From a checkpoint of a small mixture-of-experts model trained on Wikipedia.
Size: 9 layers, width 128, vocabulary 6501, 21.4M parameters.
Experts: 80 experts in each of 7 layers, 128 squared leaky ReLU neurons an expert, a softmax router.
Training: a variant of Muon for the experts, 277M tokens, 4226 steps.
Below are experts of layer 5 (counted from 0) of a mixture-of-experts language model. Rows are named router (the router's row for the expert), up (a neuron's input weights, with its number), down (a neuron's output weights, with its number) and show model dimensions 0-127. Each number is 128 + 32 x the weight over its row's rms, rounded and kept within 0 to 255. Numbers have three digits each.
Before each expert's rows: "comes after" lists some tokens at least twice as common just before its tokens as in all text; "comes before" lists some tokens at least twice as common just after its tokens as in all text. This comes from a sample of Wikipedia text that the model never trained on. Tokens count by the router's weight.

# expert 70
comes after: "S", "O", "M", "C", "H", "T"
comes before: "| ", "(", "|", "\\", "2", "de "
router:129127188090137098154138124123119163088108111098193117113106146136077107104102107087193129125030123110110175192163134086115180095135193119153155139109105136153136037172123114109127112076107175169165098104135145146140085134130138099116084150117173145134159157125116138122112106107089065125106156092123123104027118123107154159094133119152111130102103049118122120124087118101193121117169
up0:100155172131138103133130137130128129127159084122132071137088076112181132101085149121171091141168101132116153148196098170195124072149106085138111113108163129102121093133103227080078083075129119072154092132172169137125144115147168154087119110165140180130087119140106146083074167124095117156152118161055118157111126133136118110192080133166129164137070149158104108112108089187098130133166
down0:127163146112207083096171083095130123165137125124136100165147162124124181111132139112142173138102146152134117094135130146174162130098121129130147169050078131126182129162185141129175136178131147129094120147137212125113150102125097166154113134161147127113131145080122152137124112166123106161125066111125179068130126111186142134155066105090124142222116236158163174115177115144148096136164
up1:147179147149157213125132189144127123081131127109185121129133121119181132107161144122117152084134115135177119121164141159106122136099046139159190164118140089091211125112103098072159096161095151111155168102138092079115121064120124136129080194164156138148113101088150149123113200134188126142135162140079143136118139122063122144147068101154102177138158137110171108170079131136175096154141
down1:118119118100163141130135126148102158171166152117118158105062076123128185116140162123099164160161101102127138111074090124097134127102182131106154120151122189111126132141117089156114100081120097132102113116198167067195147128191169185095171122185110125078192190061130108120167119128187200123097121108101172168101133166181135152188118120116137146127135121133161140111096127104101108094069
up2:164105129161138087141184101098072157150113130151106155114089164188053121057126149168071107143104096076180136143102132095174142088111091088108109173106105147123124191124148137095141123153101175146146083146167091119133176069074140100119116119128090108143133143165150163109154140121149138163075144114111114161154125098081090143107185110075170069136052080162122150162140077140157144133129
down2:103129164166136146069071066055116194156114144102110139141153128158105163136145143184165208103100183068140181084126152184111157135120114169121114167103116139147156068120145125124138138143104123096133133102153155123094163105153125127137189094100106101097173101153150112105131167097130099151116173165111144204110098131111070142162085153100116096150160145175059141164165126175152103147083
up3:121136141079134088153163138150139138083130161138153142142083116137153155111120133135140127143149133106152096103161111149158135134142110148067121160168115035093124156145117129134059099119115133106136156115105159117131091159188214215100111129141129144184134133199131127112115201105117148164126124050137146174131108111143155101170117150199215161128161164118128184063112176116175124137095
down3:085173133115109160187081174170153097178134155089171125129212103103151167145153095151182138130145140081136084127098103121092112146090073107097112152122155073166147134108124157122117129141131103106108089084144128153091112159196175086073096145139138163110072146186146146108084173139157190144123141105123094142114114124103084136168132181093143072109120091126125169092156138074211122137131
up4:142157071120106101183124096087113059147150082097160166085144112157103123161060139134121084086162135177123102150119130116111113133116070117106191141155062114135087152127119120099113166097141071173098100095124138137108100099127120154144186091167163112128100113123104131125166211148044095150084104068165108115115114107098128134207138118093081181118103134159091161092154140151166111131154
down4:196080091196134137108100117127145186160182177176079120215172132139114088153090172173106123135096138103140127098168149184156167109165109143174100144144124095105125103130093112127101122132124143126105081105138088095091152181116113125107110128106148131128092128156181164113169095088099067167132137183132140086054201082141135139109099106103137161135155108130130162133159139130155161141207
up5:124101151134142137091176077116121100158126095118159098200162115159141128197109120087100121086109150167153173172089100159126144147098199134092223162213143157159151124143138131107166114103133090120164095140168131125083102136100134129131087049118139138119090077133121161149112083135151205095145162131124041145114149123123191083119147093127113117129094123142117098099150088083121087131115
down5:153129092119158168114086127153096185131086105094120196093076146083102125106074115069124071127127107137155110099115143118077145111106039088100143169103160137169133044132135105075069165189124125109092126123125155052164126168151168126151118163116171143126106147132163143138145187142113127145138140096195104145160119182107099138098136128117046123158112113147129140111159155085087131120089
up6:100182032151164070178112132126125157098128133119122113119129192154099152127180135169177125123155144129126156114165139123092106118137077100108132146107143133119213121097113151106107142075168146124165103127097155070087128144138120150156125099107120148172098130072162190150117116136119162100140149215152134145111062123111139037125085100137159078083138155125097181135139152193132093158093
down6:064097132122172161073181145168109133146092151119123117132135108108105159099114107146122125132135101161155164152106073139105132201138193173089118143104124122115129090198183136078136123141119118156152107126109125115098134095096156072140148100082099113177148166125103107149088046090081114136098091095132120137093134113153139048042106112141051111127091132085105079158179155108103079108140
up7:179122183134119086111084115161131120161152102106162068171158086139096082139117077139220151155127127110114153115176150103132132138130065108150090146092128148133093194047141122095118128115060159188076091087092050156162100137123151123162112139142115081148114104118096069112122103176065147126196133118149140157107113113133141131144156136112159168154151105134154099107102169135084145106169
down7:132171093174087145128124164112096104104121156083132127142121149164139164135125084123154158106070148165090135088161104112179139134087163101136133081095133175084116172091113063166186136099128130105171087123142112177166160159120150213136166119099146138138062151147163139156080155131096163085187184201130086122155094162141118114145123139088107154092144133087111144162100146206097128184131
up8:169163166124114143128148079142180165136120132113147149107194157130112143153021135130141099168119112097130073157146135101118144167209139102123100164078139125138110128085139151198166116091109104108124120123146175124118176161133161086130088138094168088141116153132207084128168063241101155128094112157157096115147124112100102115147101079090121140151126097143136088091123171135140114095103
down8:202179114112167109156145108137133109111194148121107057161105145106155121107077156117148150151155193154140097166136146116097112145053167135172100136164123130081134120109088105141150112116106152181102092188112119144151096104068129166094121111164123044116107162167145107091114145083117065104173160123151162150078089125128180159140138117095188131166094154127083081155150091168156132170139
up9:163126132112132088086122158172131122094116142160141176152134110097154162073194169139168128130151121092100115108137122118116134150185131042129148115144155127174144091148187089098127147138164060114119135110133090165125107124090115140079190077189130080123134166124063107067098133086119125193107157173059114083107108128134068134131142173085191148114187139150125151147154110072137127145152
down9:140133173139154098160120080118144160128141098131137129153159175110200099148128194128082151091150145157136155152194221117138159135136121206123114118095116154155153158127179164113121113214148120151168135131106076167083099104101118163171154177075112136116140114121122032120136194096155135076133152114157131126108133128106105148121112180087144167165092153113140085135136166181126108153172
up10:132178090129142074102106107101109098065111094079088118169158085112135153075199103104092106151144140125164131106191137184125134148136128181128079122114166147150135138078144124135120111142089190142140138164162164137154158153174132104166087153128128112140051099107149086126122118181098130131097148053204133144100094093083103109125103124170086120100089101127110069128093155077131091089069
down10:143091140100141116121120062192157076147124141110136124111081156149146138165132117101164141167167088117160198143157096139132136139067185118161132137106124132115132116151167140174180116088131119194186109082162162199090129112089148102120182170091125151069131116110140188117145101080117116175116085107114123163184128113113191094152112085118144102166069173092148135114196147128101112125181
up11:154138122151121095138185061121053170139147139198148070168132117121150140187150131111136174152159106101158112165099102143098159095135136081103091130097145122173113138098084115109163130136119130142151126044085084118197156138086100130159127153103157132185157114124088147161120130174067167160143166126199100136141141171116157144094139129128087141136117126102188106099033197126141133127112
down11:132120093121085086161159087168057144145154179165105155083170149174160078133135095142184189134116114153098083132122109119166124124123098120120128157157126088130158157139134120179124076162131130099143091103101140118170123135154133176068136075131127116128085189163083126077087169122106135168151175103127189157174090153131168080119088143124092146170135160166144140163069154160116190201121
up12:082087070149154181146176128164169137121104105095165176162175139129113080152110122169124071103101104123160170181153101131097105163129096143136073125112127066102104125117154120095134128100157104073172079128208107117128179112089109163099145116116134162171139120151118125098089036118163155109183087151093098099145121207204112154124110177122141113102120150121107128134098137077127165108147
down12:078146143145152145159072165154113155143089108129122170115159107142174118130126169192151139189164130176132149121106172127129093156128113157111115122073188118150147088122152111101107157103121140083132163088148118067152174102171104180132142101186146163078173135139145093079072143158121174132165098186090145141109125128111123149148061082158122242144145128112185117163142161118111157099090
up13:119175119170130140150133115141086094153096155076176100097177182128097092092187121081176101113180142149174118131120141149117116128070095187149147166157153137132124154089119127154156115106109124131128150174136126080120054176159122075123121175119132144160163181164115092049094108112070170110103134202184113115109169149129142113136107174139127153116103196152083134092120094083170132103166
down13:095116119090071117134127167060130095169128120150151130094105103186146130110120103150121093101163107169135143111162086151150186153089150123105095131073095110113138070122192197092183181132038094149116162146104122146124142188132090162130160137146159116136148127127099127124058074131114111131153135185164185152147169130146118140131109117091099131077134112092116151121116139173157041194154
up14:141134142117160062142133112068178097107091182101110104064132099130171108148076099147143161197141123148137135129132173092181111071115182112184133128143054161136161118104117162122131160055142145087124183125150099054124076170088068094165120104140073109126176162083124132089100142184154136150139099142093109118175153137119118137127097105113138102160165117134151167126141132080166149082154
down14:140151106168110147092115099119128102123130153128097132149154110204203129110129082146154118134134064190126171135142130147169132140130147150075172149106122175124142148085105154144126122113125031150178123140146126100142065131087162125083157073123119182046153113153152064113091088153129154181140156111077139133108196122091124104108124175145144134148127135072163091141141095217117100110153
up15:155081161128139144087128145119085117089148115162178125123113122192182169122186158144140113149107098152087137114101123141150096110236092071153111172096206118071154115149179163137122144127156110150115148076159089127138139088128157094169087139153143142139104137116098130105086164132067159093119163130132100090157201139123123108132182139124173102145139162127067174147142077131075175090163
down15:092165099107168091147131082156100183093156083159133095156126131150170082100174118136102164140108119078128087155032130140101159068140090156146134161179144160140154103127138106124169154134117182164140112157128114118147117125111119092144116156113074099128177120147186149091190135158108131130076098120184171143164129106115145163101137138138158205099166122166155070183143095170129177185172
up16:097107101103170134145138090155103105166113145116188103101119108104141114158082196122205152122095139106132169108096103124221182115067176127153149124134131160162181189126049161132106125148121148124155153125143176101166170130097109033136124097123144114077172102150109134140113102126130076173164185113146127149156083093103084114062133117150139129108149166114138107132118103127135100191100
down16:097103120122083173150071126142098122126067096173157145078105109110174130164127116117128135117208166108196166149157136170190103053132175114166083135127060173115104125169148188166097160163074117102117108139119149063138083161127179115146133112173113161094123083143147187097153150153148102134129133116089151160113127120112148127127104114141104115133142228126117111124138099112130079177094

# expert 60
comes after: "–", ",", ":", "-", "was ", "."
comes before: "|", "| ", "ed ", "(", "that ", "in "
router:094150144124106164130173113120103094093125185213119179139133108139115174089186106073135144135099182149101130120114145142096090140077131136128130170144144108085113110143075162099094187165141174162143163144113143085174127100165128123176193110145125115107155125218117082167111156101119117094106137111167114145155077123098137101102159079137070115146064082082075099121132115108116087113195
up0:115114132169173093074114131096176090128121114107159095182140146083131128187159175143122114141102072133146162104133147158153068111127152076080126104198142126157109097088111109116134116174100129115091106174153188147124107106124154128159125121134165081092101200056129147170160204100110079096140113125149171156108145075195128133133193156118070146152100137165132118130146123147085081137074
down0:071096100144151099133100137110139147108164124107140139132158133074143131074126082100046131180161191103062147183136105117109149134182099140121189190098104114095090144091142109114115095156033172139074073091133151099124096168088134121107160129143146082154138135167164130104141160127118084125090092178066110103160120115129103124116163183121155099082121116172077147124164113150116126154085
up1:132159110128170098133082137121072146125077101090095121115087160154114166129139141088166054046137123087154151137140181112124093106141148046160152063174146115155168066171103110154151112125072151157124095067150100155137104123194081130190068143135120158112114169141124150079165133105119084073097116124114138107125110106063132082166207141138145091155125118148112135132130132106125109109125
down1:106092116106129142133122085142172126062125119103090113120149171118083080115097171117126151173174141135179123089124149119127108154120078170157109113167082172104146085150154066157131155130097137127181094083088117160136099116139078201108142141159117086171148135171174115186138130102119062168017084172063075128126088138163110153112134156121109144161139128098098129122146094172103109167141
up2:124209102130152102143090099139113139133098155124159151112175139109179131124164200051119134144230188092134103119135073133135116111145179124107138137154093118087149184133123127055145140146167092092096138153182108132108153109119146085084122178054161134188110190192062114100091112132121129130121117079147130110093165151095104097151164108095116132103125111125100105148155132123127080112137
down2:106145074081120133132147110046139133131099168092141150090140146194158104119148155081095103144066148122068139132083117148130145137116169154046153121117136168161174161149115105097110144159121160145119122127081107147194149104136085133043112118121145146130086099178148074100175199160162128168165122097092089134149117081131147099157131083134145104078158091098160100089136095199117140116102
up3:112159197115146179144097138137150127144118065160117100147058110181037135131133097136084156092118148136130072095133118141147126131174100080130166112124153142142144110081135210114140068125155124139137143156153129151156150115114114107196095103130174131100114102156123078197198130162140153152132159141141156080137101120119062109133197138093120137076138134087173181086114146140173184113104
down3:145090133145200134192099159132101174125182117159118119146123105156130109135129087093140153127143154113138071144144101093205150173138159121150148024143127126119113147141115132075154117158079119226167150085123113119133147113154131115106203146136144160148113115130101160180128135128155168169092123133117117187149136104158150213131125148052110088170113153166101133110122162190139120179100
up4:123107087186140152146137088215190168101100145172067138144136115119109123123099071098118201087129143120086125148166139079125134136131135181137070160118155065152171149156103110106090111079151105103095125133158115129148148099061131126147117140181099127150152159097157092165140110126099075129082104155129166081172147162061125096109147101104176123102149111157113139064107116146201151176129
down4:112101182136108136143143160074117143127128104132101140069120131109151118114117091122112136089113140111140166115117065144181169177141184084133200111132152142164133156058073101119108129149116103177104061097215076146160092055143178168105143152144149137157152121134135123093137059089059093159106119136161144123143185113138114102161173136146173134149107165134137145072129120055091147120136
up5:154142162121161080098088071129090114089227064116183137083142186117114127110125096134188138123163118139148155137060071133105073091177066087130093109137115124099119078121159157155133166159129118068087093118069146070159191148130115148103108109161120106104157115088157108063105156111107136125095119166088099156123125164097129119112146111123138088110140135093108139145125118121178106162188
down5:159110119145108077166139129124193094126108185119106158118149140152039151134184108099140150140163107108141166094175167144153084111168136161099144116067168145053125143125154120108158135109142094110152162068184163109111168094120080171146179134145152169154134150138197131094104103127081123147108188138106142109136125100133107139184110129117110143192162142117142122133191208132060164165137
up6:206145074125118093110114112139162142149103120142136143130145094075126151150070149166158168151095096138166082107141097156092162094062109163084130114187148090130119108129066135144138112129128127159104129124164084127124179083133108159161125111126125058133114064100089142218102107154149025117115187143093153102101067138153119123113142113140122120167165172146112108121133119111184132192175
down6:073175147135180121165097153088101166129191121155201105151157122139094123125091170127080109052094134154124208115167077131119128133147170161180104126048144145154109122131116122177154133130159164079133130195069129166152103141158133157142145134116150152109114153106116127079111190117108152137136109117131083123056224141128123100189142104113106153125127127102184145125093101125100142118157
up7:131133142143091141093081147067145145085137132138124131120137100132159122018059055122052088085138150148170175103093118089147136085113137129149170097133167143156125183159073160147113113118147117070086168070165094080184144109083138171131120092133119146182175131154118162094144070119163131097159124107149139178082125096141162117101128110132138097078096143151131149130098166119132084102118
down7:138090116152083128099126126128112145144116148134107113057102145109117084131093141097189161074175140227070165127097080062095085158111130131169112174180166131151122170180124157077079101140124106148134121106091141175148132096147142122134144120125156157112133109123100114181117143142122102021164141172109180079160101123104142063132113071130086130132178159137097162165110135142157118127158
up8:157133068109157118127114098149178094134141140135118126145083071135119141126156122040145197085114159122071078117149093179074125138137104149148124114170120098144140199115147149094159027106136117112136134161161153116159098114194178151163135109133082095082143138134053158112109165128122170127141177138125098092124124178107102148089124101175143148159127162165157137100135165162204110140086
down8:160129106115141144096113195174178118082110139134085143140116088157107117144124095130106049145107158067185150146166098074132149158144168164110092148126126189148056121141064176159093113158144107127106120107129117121185131131112147135160135087112131148146153159057112099164104118147120126122143180097217175108088142108087190155108158062106084136144147059122126178121136077150135136142119
up9:147066145170092179176136152118111129072151086086194166114126102121143126149115138120165134136153086092100161199195135098101180200170127125136109148203115085150109119099128121118084180086114119120118159168090116071110151121125144064146153094106118133123112156156152130122100107130135094111131103092182176121085104122139101099184077150106178143136127055153139117094099191163122089092127
down9:185151163146107154145146106142129112147147131083158138174076156119132126124129110201104165113130176057142124122118104117088181160188106144121146131188141089162155094077097130119159099197185114114116089131117113173093169184104143169086119105093147070100122170139188107091165108165151139142109082185082127163129106173096140165116154181102114175082121102120067125127167113091162164127117
up10:148128163060163155126100083135162133075116124148099142112126130101095141146167166113127150077174111133160194176169083095106069117121135087143126116118146093071124104120097140136128090128153164105091184111125128075110173159074118140167090110134142113103194134064119131185081128125134196195127146106126081139158115071126124111143101115147118079107174133061116206145141184156159104096120
down10:131172150094136141182149128136155080077119137121121198179183123131096096104212188091112146120136114087122121119188107083136084096144144108152130159125159118167115185056148136079125118097094150154169139183140108108154082080148115131137112109117141212146217164143126127085119142086112178181107086159100125116164142140147100152139119145194124093126099123178141127121130149153097087107097
up11:130120114129142086081093144147120110158143128112158087110113130119133140093112117097137130168100189112105144177158117128179141133059084063132148084103140112097165115156134104110139164133118141140142090137163204064145166077157160187075096071153132119124096135136079121199134112100127175173121130131188200164152136116105092054076127152151079150118139149187111141186100106110170085152122
down11:111123210117121091134151126077106168217171117102101132102091140108135127162160147135155139156197104083124109157155101142127159126151167149149080111127125135180127129135182101091136200119118120134139149171147153079046114131111114152094141187144154108120165069118143152087086075067111117125116131037107152138073160107103085095064072143122125114169129118159115120112137081170115134142135
up12:189154113165181124068157112111136144135107140113117168142110080111159176121131103191142140157135116174144137115126112068093076149169100116174142102120154165180158142102177182093101122202161170106108116135138118175182155139075117182121124138149105139106082127208089111176092112155111101185133130127166104079169098069095151122169104131187160105116139122118102138092076171121090147120164
down12:110149147091168080117115157130099110086163109110134086112083104142165100159141146151081082138163117165147135125156127160165149149090177103121167189181138062083115102139098075155146181099117107115175095109181094120140093108159161067190219148158120129133090140123092137119135153117066121147134146126161111144105129099203089112070106132101194104062141171117160129098096103127168127128140
up13:080069108097121077145121188095155073100089190151136102149070051141120132080134143134148100118047109075134101168162078131151069139058086132134101133160095082114119141144143069133094133136164101128092130107156123146132068124096147114108133138104157176137159144098088143117086083169140165102139124121074139107061150102172106136126168148147131142126145122130056179134139080144111095156153
down13:062178092171107151115076102108208189147139096129114146149146125176098140127164106154153201169108160132101129150102161119135125122143094161077178154160136122078124156144135118104165138061144104186177101143132130105086133162155159120166142122152121170107191114149168067122163119078102147103121113167146124139068139212150123098103116112113126096088117141094123173123068072114103156105082
up14:070119160172119107131104129086070120159134099191140111120181110135156159136119092102121080123154144137156118097066149072120125120076080120141112146154137159135054116148145107150108197104164064137195112120130080111108117170142130164139101135110152119162105114059194195125117143031189082172136097106157138125107134151144098112152133134135085146110139114099093116148092162150099120177075
down14:128069164119128105159115163143056104107127112130013108140105160138061158162151158098162102090110172160068111140172091064094122125155114090145142161081155178110152101148163142143122169143073136144062092153130110135136152115084129132137134164144145138169202157105144110144107119125098175150138112149128144094118169211084128122135124079087172155085116137122109087073145167114149154116137
up15:154169083127175125173088076127078137163141092182139159157129129053173110101120169120175122106117162106085154106138110096117145038106141111128157113112093119138126157142133118119117141150119114144119085137149134129105033128131168102120136100146071095124133140062109157126170107169120141162181124132169126080127086104160097077117197147089084110094161115128170111190094090137169049154152
down15:101082077088091140167092115084106129123137106120098083114164112103096109119135124080143147136112128134087133111156125094103198138189118143185076115162118106064150143127162110166088129046107095107105154185095160110110064081135171134109122122129127107127110161039072136136176126139166149143113120171168110079137096156079105050126145186091188160120140154135117152107163146157152148102108
up16:130116169195115097124116130110143133143122071057141110147166089128113137106192070075103105106111099213145167174076161083088118169045108106157143112134128171113158199053164118093158144181108120148123131128121088097164090081128167180155143116131140144155182097122157142143147115158142141064113127128139109151152174106147118151169117160123143129111099127149105125155090172071124150117176
down16:118130185066137119100107208189125115142140163147077102125063154114134193181113085113135113175123108123201120109205145093116136138168088147126126145120146137143071165170087127133158126162121123148168146162133130164120123149150114119155182079131125136088168097123154167128141105157195140101114109126144186119120092124115119070139175144142135157054094116077093102146079193089159085130129

# expert 55
comes after: "201", "200", "202", "199", "198", "197"
comes before: "–", ", ", ")", ") ", ". ", "."
router:092041046150087133134115136145123109153097115108098152179144154175119073113107144137100078140076160106105103142095184094132117170127140103101107179133088110166127184159170159115115117100141156117150118076173138096083174106163131143103096163156124098159093157115114075148094108119074122157091135152123198135145112089134076143127106167171111149161079120038100102154111130084097159121086
up0:155140112115138087103126136134147162179185129161128123146162139223090165134168116128137169121102160085108133048136084105120145155093110147205117127091118177074117185079105135171133089091103151198148144175144166106105148141134123130156136185133102153142158143144071122168134113072137150148144098085116164127083139069115085121166166099111042134124067110121156106107121138084104103102138
down0:158135119115071114084094149109101125130135161137109075125112169119137137128151156135122101098125177113109171150093136119092104126080118141098119195105162122130140202111138132108099148194134167070125101112097163094146135166161122114097136143071108154112105140201115144107107131113099101165103164165181153162162139150126054104242129121150183147107190107115115150068113197173158092164092
up1:117110139137116129074125181113110139101149077137108151133122138139183111099140109139093134135113124135224111134111078059119165161162148049113137084171080093158147112139103147170079152144107150128114211113102058129128134157094103138153150097196171128083179130120190111131128177068132088105162101173184127107117109141093136132145076146145143126101108107176112147171116157181148186117138
down1:099059155077109148174089096084180154149097151144098127107150090152156112152109112170140099155169123040102125114158111159145134134097170123145118144170190089134148096147115102101136066127089170125116121124118086172142069198163168084108104037089126161132149133099144137135189160105126157135134111131181104083114173129140140152145147119159138119086081060183113121130100153116095155175151
up2:099145138153137154144124055072161133052061163128123081170165143135152130123092180087136120090141072119139111150137119125142083134148108127125164092141182141150090127154132097054132076096139132122128167132067117173050132148081165107129181102170169115129132117093128102145216140172148140113168120142149095181160126128143126141083089169147103134136122101126158158099128094094037167142127
down2:125109157106147095124122167101101126116108141132129114144098136109052101185171076124125096071187109150082123138157165119149045109152165164132121097120174153061108137122140134129156129149147185161115133076149092075162172129073094148098106185116119097133148128160086102166147071184167146156090170130141090094178104146103128099151150093165107121186102043155196123129122157126128105116110
up3:152127100145149095113123103113111116192095132081157128101148106100126107152118131183185113125108115125145137102082134106130138155146081128120123120133061220109130147130133143198149165092209182114180112158101080100156113126132094188118175160160148157083087093175080110118140172104107158043104138164183087141076157145141127105140127176152138128156198173126119088134166147155129155123162
down3:111069092151148142166128111132123119159160109145106035092099095171113060191125127088162164061121143176153094134091104057145141172082102110097109086149129110144124064135184145146097162162094094126158131095102160146140165090092050180146115080136123104092177103136133153148140123157092120167166118058125164086166142135158114168159154092100142095114139157142109148140116115151116158166108
up4:102111183076111159114132165124135149121072098179158086101158176165108120185152090109130094120105099170108126147111111127126178136160079093112148123105130111094119073164114148166149110169067091100118136184130197134177073135126112210130095156096099134117139151136156074239143085129126143119157129108090134158111121084155126141122144136071116122187152159096088136164158110117159118147192
down4:114143158105150082139106085141118190137100119091120096135170123090125098132179135151150110129169149128146168150168102121103164088124149106184126117111126090179075093118150134121160085121132151147178129128151122113126124146100142144138102184090175076131091120192094112129066061162128110084106161145113117151140111153129076199062041132156091044161139209100155105129143160148115113115177
up5:103122153154142137114103169135102149168138157111111093096147113158063090139164149129144124093161107199046101142146090113120152164157110139105112104149139139096132109126137134147124087150110241091083110161136136108128146113159120160189100112152099147141205173128068141056114126118174126077116132170105101103153086119129118117162160102165052128179180150106090145097087110154088081177137
down5:138136108126172088121108073163173072123132156134142108122110151158160155201100080122143147135075108120069063165149130161121114117134165121082139126094160116179072148106134145191072091101148054186133095140144061077152156077144135136133077169136111158130105136192144129103123176115094082156101130138137165141105191119151153112155103111111194101139172099173102092154099130087124160113128
up6:135137138128104063145160172120098132145169194107133181066172147101033071091193163108133111138116144126103137141132162132126152068118074138122118140217169170168135141062112139126120085145149130111093093184150139169150060155124109159148111084132150096067125123168113151155123147156140081138114105156147131113155145121123115174137202120117161184090112116120149118139176094153152167148129
down6:126137088110088159162139136089113127149185123092138163171125089097121094101149140127130072125144139091063103117146183128092152098191074128137159138130097137113188125129130070141110184132087127115128132090122127134139110173149141220099117114125071155108107079108096129162135172078212060190167164105157141185105149172146096099125142137120117124213128110104117079163132120097143133149090
up7:136090103101169123132156146172178071136119117171161110140136173133103130192159145073086072120113095174121155153039176164119172069104159132125136137123107082132133127106134124150071151111141119093116143126145138126117078134071133174098101143153157106116150166105158100080129155156167103096116135154075124080091183105068155077143065157107133182088127133175145099133087064099105129169163
down7:128174153106083139143156098159090163163133111117129133110123106164147167126151133081123125100145074097107092141110147099106136134120122117127119122128157116152136158125094113184159132114153100097157125188055066109132067122121207085119163138167089145130166171063138127095140122118175096106194117131107114155213135150076142124077195119107124207123103071153074123104063115127190161150122
up8:172124100115166106122107080152163108187124128089156158144103137177223071061168133126092147177156052134133124096119133117160155106118152175138103136129142166178110162133131118111091102148111149162121049167114106173128072119115155152087064109142126165172132125090154105103083133202161119099108132139159153148111174150057135146085105134103107125076132164127108083095105077113123117141166
down8:126126125151144105131067107145129108146139141116170072187134076121135139169054160091149147165126126142103100140133137069096134093113148162109079094153160159127143159103177089128170164134129121070141088156077128156144074147151209158098125155131115167170057107105157150170120145112133119106165116158110098160217106149113213095070167151138175125070135155139125094103167172113130137139119
up9:161143106080104160069107051109093139090160132124122192187134150126146110176113106082092125116130100114135155175135116160158100155115124170063114168160077131164136166053117149063153127114102128127127137127097137164151176139109111127190146136140111150153059088154100099163170168127062116158116116106187137153086128059103146101182103139167097160091135123078118107130117071110116153174120
down9:109140092141141107136154172097171094140064154130147071151124118132133153119146122159166116145076132127121073072133119123141118090058144103137159125135142108084135099105096211124185127214175130130157100217120157097106203097157165142126053163105158122102132129130140093121095101137129091134062071137094151141163099155149138155086088115114123115166090196126133112103170126104154175145118
up10:174092114152107176097162076088137188168167159141119111133118129122131194079116114099104108131110164187093119103116104133134130166071139166181112146125140136167145163081143144123166117070169143150099129147099157068044152174181117130137099122163134082155185132192173098117168078128077159130119095124121129162134106156091172131142083093148100153146160093118158134099150191167081138111175
down10:099122080121116097129167140095095055082137163112112071111176144117120064106173107127134142113151082126116130169095138136084114147155096161092080121091140122124110078115137180081050188154115163111130143177131143178155126167173138088135120102134166151077160152136113102177113163157134160127085138135148175110148124111138045072145081118156124145097077122160105181173071074148147090129113
up11:128126115153155158141175097087118207129162137144139130126209116180112106115161085119069141196123126127099124130095102165121105113207193180122118123200117102147153103126097141153106131129061111104083120181145101121117147118129080189142101210098138080077101132160163126105139174112127141128176116171176097127130101128099125129081157110138091147162188147126137094109167142123085185114108
down11:076114093083155153158153097134162128139136137100181084149126056092111153106072153106171156175148127120107084134112156115104116146123103134185088144144138157135153114165123138134129185158087149121204132166079154178147139131138130080114109103090057089154151132141163131179154125115070105100081108191117097098090096123058145078100164179101137134167130135072111174166112085160129140090080
up12:114169173141163150163173133154180143126104121138211135103133177169135091147057113146181125107144136143048125118132150138168161123163132056072181103166161137127152063062146085133192100143122097142114134100113163122170141156149164138139100164125092153112139158052086134097178108160101160109158159107101157116117151137131174143166116108179109127158140139155087158140175120157184153104156
down12:148214162105186150086101159113069096141148152159138151111127112095101106124125130157058158101098174111133106183098122136081176108151145154149203170123089125094151069087063115171116171127110154119099142151132159099139143102160117150150106114138191175111108177139096135111204092155110177104163107134135116125128149155133063096090066119131133099127125163167132175149068087126112148141159
up13:146096124144144110073081195129145125114144133131156059112151081133180079159154130182166107146147159131162111106142153083096185144137096160156150134179107159128077074167115128145135108124155121101130144112195136109157151141151127150185096135138120081116105173112064163147168147087157113099058118172126099146133142163160062151122189144117123151161083102116103109046195132182161144111154
down13:086134155167164096171162112197117153136127146166157143113105110110085070154113121150141122072162126105141151172137097153114128108143193109181145079112104078125183126107143089081086113133170122113141142141069063159174177083116201128097123106154150113132119157096149136108140150125087119159154072145153156142131154116123133133145136078088164066106228196163162122127123153152188132103152
up14:131109134086148127123132118178156118093127145118187170153124208137130100105133153126070110155138095101139095152121162151115096114142127069146152148154148101107152089087119086093104117138077142177070145164044164114119132093087196123155143121108095069113192144108141071105141173145087143094114134170118106127077061145114142147098123141154123134087122132117138123079088104038039104104123
down14:128109105132122150187102102067032158156163208153133166149153079177091120112161176091145095118162060128116127119160121137116161187155176099119137096150112118096145105160156140140135128120141161062150181164162142115172106143160133119152202138144112126110141100094117091103133106176205118111082148120109090055113163159153204125128131142088136131161169138129154149134154106119158109149171
up15:126138097115138145106147141161042110132134110132112119198136142099127117118107141115220110166136084090118133074080113113115150076072156152158083121140170079161158073108106138091084087161132085097129131124168174147095060127156160112148164109116112067101086140109152145155161103113119136164180140109169130181162165062133064152157131127126138112153148062131069126121129141136193110092096
down15:081159137172162169149108117157139132119088124133131136137116149106149184195147135145067135110096146131119159106168124090094118136127176135122175131048128084102172183153069120115167119051181135124137134151143128085114138145127104137110108159136123089172108127165128139087131071157085168056071118130150172090094109087121061128109140188086145182050075126112157146085133109172131116103126
up16:157143120192152120161137118110133097139127119122095160129102136128106173145100118193112138125154090139181163145159097071103073111131071063100137123120100108168132101091114130094099144112127086134000135150173153060155104094119089156116094141110125137186124101209056182133107150118105163061128133157143146155149107106170124121110125140159082100147120116154184159136126181158124145131161
down16:194155114148117135152057135162088170122196144097141112159139178091120163062126100105076159091189151195107156086134139087158150102128165118173072139104109168140125085098144114122077121122166153050112097167083105147079133093142132108144129160161132154154123179165065109104142131075128126083190086119119158111135105137161091134158116080093147173121131121090111116119171149108155141114085